Below are experts of layer 7 (counted from 0) of a mixture-of-experts language model. Rows are named gate (a neuron's input weights, with its number), up (a neuron's input weights, with its number) and show model dimensions 0-127. Each number is 128 + 32 x the weight over its row's rms, rounded and kept within 0 to 255. Numbers have three digits each.
Before each expert's rows: "gets" lists some tokens that make up at least twice as much of what it gets as of all text. This comes from a sample of Wikipedia text that the model never trained on. Tokens count by the router's weight.

# expert 55
gets: "-", " \"", " and", "2", " April", "4"
gate0:067110150141178117082162077192102056153153108165152100129060132194155111107152070171156075161196149084112111226132161167151132090057123115121130131084082112110153060129173133042077113133158119129175192217177131188107109137141103110110119127112128153090115144120081127106172068110132184119145093152126123133092159143082154108146125166095157079121161153143159096194049093177141134089148
up0:117117135101119163115116145137107127090138149062124132161094117127130063176121080193227109121150090118156168135099189173141132178128117128125077136132186144099152130108162137033146135133105081193138092112108111086114087114157133122112128153069152167096140117175142152118122089124118132156185173138154170103112171099162104122172135129117163118081138097123077100138067193136163121111115

# expert 61
gets: " |", " and", "er", "ub", ";", " |\n"
gate0:100132149157168108058121151180174114157098058154139152096156115152157084088176155159055091091159136089138099154165132090108099083110207144117157160105098085155138055180116095111114124107203099132159154111138093165133116168166097076125119158141157118105137060073095177081173136139129186146195173123077103126100141148134123167140151113130123110102136175133099182147088115111131143048108
up0:168207144145133080099122151153150178114103099135090112168171167135212077120128179104132086128102132109108108120143096072200081127104150204197156101132161114162130088126079165133167081163151133102122134102125195128113105102152096174101098174121191120121125144105108117066133136141096112119105092129187130116151096088090140148054147159129111164126161137169157096079154160160123170124105

# expert 6
gets: ",", ".S", " States", " York", " American", " City"
gate0:125157136193165149151104072117090096135114143089088099177121150153164046087149107126108107195128185132121140168129153137108137037128098089068146099105098107157095124123172091115103172174143159139130076180167149141188142135104133101121130147097085104103092083123101148121156162106165130158147072166122086163120117136088129149126172105169124133097114148098148078106132090124106135100196
up0:095104091093115109074123165133177140105147105152182187077152128135137193159114128121136144097128092112114118123127096149148101205102141145173097131100183133085147141179118155114116107136099109072166179105131142096067160160170100117148115149155173117117158149127135095151113109121129150093090182080154140138124146095185137147145103176137115109211139120137094148179079166135148115128049

# expert 46
gets: " that", "\n", "===\n", ":", "===\n\n", "ell"
gate0:109102123111158108099116155151124096097105094083095108156157144208211081066125129141143129124179164162130117140081163137077136042114117027114126169117114141138145115141134160136111128113071089095158151170128176116105128100091151091146109152081147165135073061102110121110137128116117123173100114123114105183090091146134136159185136158111119141138124089055119086154157105113162159147150
up0:102177140042110123113132129127111158176092097117126165127137116122097170154116083174098149108118152121112109130190104146103110225100150176102155132129147121116117132118138106080076079163111135138110123088108117145154154167150095114117143117194115030136122199179105124120117101122190157068095144143106129076178141106099139168105123097156113137089142198202172160158128086218109172054163

# expert 17
gets: " and", " School", " Cup", " House", " football", " President"
gate0:139151130162177156132075122155136115148158131153149195143192125113181134138168130144088136117114100090166128169099093174127150147084057160056119124106131128156123148167171122113133144151152144132124120115151149137106175196141091108165091120127136184126123116131108182099131092115137084152154172156100137154141144149158139174093157105138160117154112149088108146127132167149141121108158
up0:097133129034075099121109153064148076184095147078093118123117133130110070070169149057152125110108133109114085104158181096147086101160170100175168150145148165111088101104182176173121143154099161080170098106162125117166157089099090124118107159105129098091119125119128129127180168075147132125134050099122080165102107166139108104126070191130094143144111159148174081105144111171114170081079

# expert 53
gets: " been", " was", "\n", " were", " in", " is"
gate0:064121156091130090134144125108047121058147160108166102113125084163171143129114109173064150087151144070124123165102116142157140142152177053149074103127168107128130162166135183120169117158152166149137125079147156084160107149170087136107105115162198149126108134122099107090164083131187133083135110104147167160118129140116126060161159106119119157129154084105158138209133162115180140097122
up0:116134138182155093120125131072161161085138148172174099124177099190133137108129181057158174086145164150126122128085126138093179115125118092139103091145107100165099133119163158071151102169111174089156178117144122081082150113135107173148121161098120192137127115139111098152183088123097157115062121152104154108134113142146150100094137160160152167127141103098055106145130141149112146133131

# expert 31
gets: ",", " and", "20", "19", "00", " but"
gate0:113078119125110121105126137162167107135140092062188126130124118127100169157197143143129161107115115151129126164100131095128137103154153088068120114099176144107131119144175149102146211105099123158146165080136086134116161152135073098052102102177140148118127157115118104108145101128147165095140119164104122119122163129137170168160048115100149137135144149133144127142183131129083089055142
up0:107111157112117148130135123102137130133112092128082143144109156147130145120153146116085149140093116132163102103161084120158091159104158136033125109168116181120117131102072152107090159122130149069125180129090077153096062133130083113155175197177107135117158143139083093086188200174130170081156141107015145136146124117122130132131089153053211136126195140158160150122170129150115127094141